Weights of a small mixture-of-experts language model, trained from scratch on English Wikipedia.
Size: 12 layers, width 768, 203M parameters.
Below are experts of layer 7 (counted from 0) of a mixture-of-experts language model. Rows are named router (the router's row for the expert), gate (a neuron's input weights, with its number), up (a neuron's input weights, with its number) and show model dimensions 0-95. Each number is 128 + 24 x the weight over its row's rms, rounded and kept within 0 to 255.
Before each expert's rows: "gets" lists some tokens that make up at least twice as much of what it gets as of all text; "comes after" lists some tokens at least twice as common just before its tokens as in all text. This comes from a sample of Wikipedia text that the model never trained on. Tokens count by the router's weight.

# expert 24
gets: " (", " |", ")", ";", " 1", " \""
comes after: " |", " (", ";", " 2", " 1", " 3"
router [136 150 178 101 130 127 127 138 178 175 117 107 140 110 127 126 127 110 142 149 116 117 127 116 141  98 125 127  92 104 140 119  94 124 159 123 148 112 141 135 136 118 108 132 122 118 133 126 128 133 155 108 147 139 103  92 180 181  89 146 138 112 110 161 109 147 147 112 165 110 115 141 177 104 105 117 124 144 143 150 141 129 112 134 148 159 138 120  95  79 144 129 108 152 141 146]
gate0 [ 88  91 124 122 121 137 111 126 120 151 131 127 139 127 114  88 150 101 146 178 140  94 138  95 189 118 169 124 104 115  87 170 119 164 149 144 145 143 109 121  93 172 128 139  87 100 193 102 128 147 113 106 104 163 104 148 131 130 145  94 119 160 104 152 150 132 116 128  90 128 151  99 138 117 206 154  99 129 131 106 127  97 154 130 101 116 138 153 121 113 133 139 138 145 117 123]
up0 [172 126 147 177  83 140 119 117 152  88 120 158 144 138 139 123 114 131 128 170 102 142 149 157 120  98 118 124 166 116  98 160 131 114 115 122 123 122 126 192 155 145 130 116 126 104 158 119 127  96 148 174  96 127 123 122 135 149 115 127 162  98 112 137 159 107 126 120 130 108 162 150 109 154 157 124 112 134 134  95 165 170 163 136 148 114 137 118 131 107 105 136 111 137 155 142]

# expert 14
gets: "|", "–", "-", " |", ":", " 1"
comes after: "\n", "|", " |", "–", " 1", " 2"
router [114 167 156 174 164  83  98 121 112 117 157 125 113 120 133 139 101 146 128 109 138 102 102 136 106 125 122 121 134 132 116 122 111 127 147  74 166 126 151 117 133 134 138 126 106 119 144 164 152 115 130  89 148 111 107 147 145 101 119 125 127 144 160 156 105 138 135 172 107 118 127 139  99 146 104 130 177 114 136 161 109 141 144 144 150 193 145 126  95 121  97 146 100  90 108 167]
gate0 [121 116 121 128 112 108 148 141 171 168 157 131 111 108 156 166 114 170 102 155 120 166 119 198 130 114  91 121 143 113 143 145 137 153 126 147 160 145 142 133 131 142 144 144 110 139 145 130 134 151 129 118 136 106 165 116 129 152 174  95 126 135 121 137 108 140 130 147 153 121 114 170 118 107  83 156 132 156 130 156 110 145 169  90 164 132 126 141 123 105 107 138 128 142 133 155]
up0 [ 80  98 109 166 118 161 108 147 134 156 139 131 136 174 128 154 109 134 128 147 159 126 109 150 129 140 116 109 136 128 157 136 126 116 143 128 120 136 114 158 152 121 189 140 123 131 174 101 121  99  88 122 113 135 121 131 105 165 158 128 135 166  93 123  95 163 147 129 155 148 107 139 153 141  93 146 145 192 140 121 129 124 173  94 133 129 134 129 122 107 113 151 122 111 125 147]

# expert 52
gets: " the", " a", " with", " as", " was", " be"
comes after: " to", " with", " of", " in", " is", " from"
router [135 112 123 168 117 115 132 120 132 129 142 120 172 142 116 153 136  68 126 153  96 175 133 112  91  95 128 155 138  97 138 190 139 117 141 127 124 117 136 122 116 163 120 145 123 115 125 141 123 125  84 119 135 154 132 105 106  84  72 102 117  87 127  94 145 147 159 110 132 124 148 124 154 125 123 117 155 130  97 127 176 124  88 114 119  93 119 167  99 126 112 152 145 142 113 111]
gate0 [120 111 145  87 157 131 144  64  76 132 102 106 106 123 126 135 129 134 105 142 141 132 116 133 115 109 171 124 163 126 154 108 154  99 151 117 154 170  76 120 118 111 143 137 154  92 125 135 147 127 119 119 157 105 175 126 147 116 122 138 144 137 153 113 109 122 129 150 130 101 130 105 123 127 155 120 133 134 120 113 150 118  74 119  96  92 138 124 145 140 137 105 124 145 125  93]
up0 [145  87 119 112 127 124 153  97 106 114 161 106 128  98  98 124 116 144 129 112 140 149 150  92 152 154 131 149 120  84 155 131 131 148 127 113 100 114  94  96 102 159 117 126 120 157 161 129 115  87 152 138 148 110 116 127 136 129 104 147 102 138 122 150 100 170 147 116 124  92 135 120 168 133 127 120 122 128 101 151 121 107  92 144 158 162 153  65 147 160 165 106 139 110 117 120]

# expert 26
gets: " |", "|", " in", " 0", ";", " 1"
comes after: " |", "  ", " 0", " 1", "|", " 2"
router [136 170 107 108 140  33 121 113 102 116 109  90 144 120 149 130 147  78 151 120 129  97 139 114 119 157 143 104 139 142 109 113 135  94 106 125 117 111 143 112 146 154 146  90  74 161 122 141 116 150 129 114  79 123 107 129 150  94 135 153 155 159 144 137 133  94 111 129  99 105 149 117 100 106 107 135 108 133 145 111 156 110 123 163  84 138 158 127 118 154 123 102 182 150 153 144]
gate0 [124 152 205 100 102 110 177 157 132 166  92 162  96 198 136 109 185  88  98 127 134 113 125 107 136 160 102 145 143 148 169  75 107 114 110 146 172 145 155 126 112 101 131 115 165 148 145 139  83 127 111 119 111 130 148 135 106 168 119  95 109  92 100 149 142 107 174 113 141 107 119 115 123  92 138 114 132 143 128 117 156  65 164 157 145  99 130 141 101 125 133 112 102  96 138 106]
up0 [ 80 124 134 120  83 129  85 112 164 151  95 135 138 139  88 124 138  90 144 104  88  80 158 148 159 153 104 103 170 143 148 111  91 110 145 120  86 136 100 153 120 106 102 100 154 120  76 104 125 110  85 109 135 138 159 160  87 121 135 133 102 115 118 151 125 126 113  88 125 134 146  98 130 132 113 126 134 142 169  69 111  84  95 117 114 134 108 134  95 172 152 143 155 148 165 110]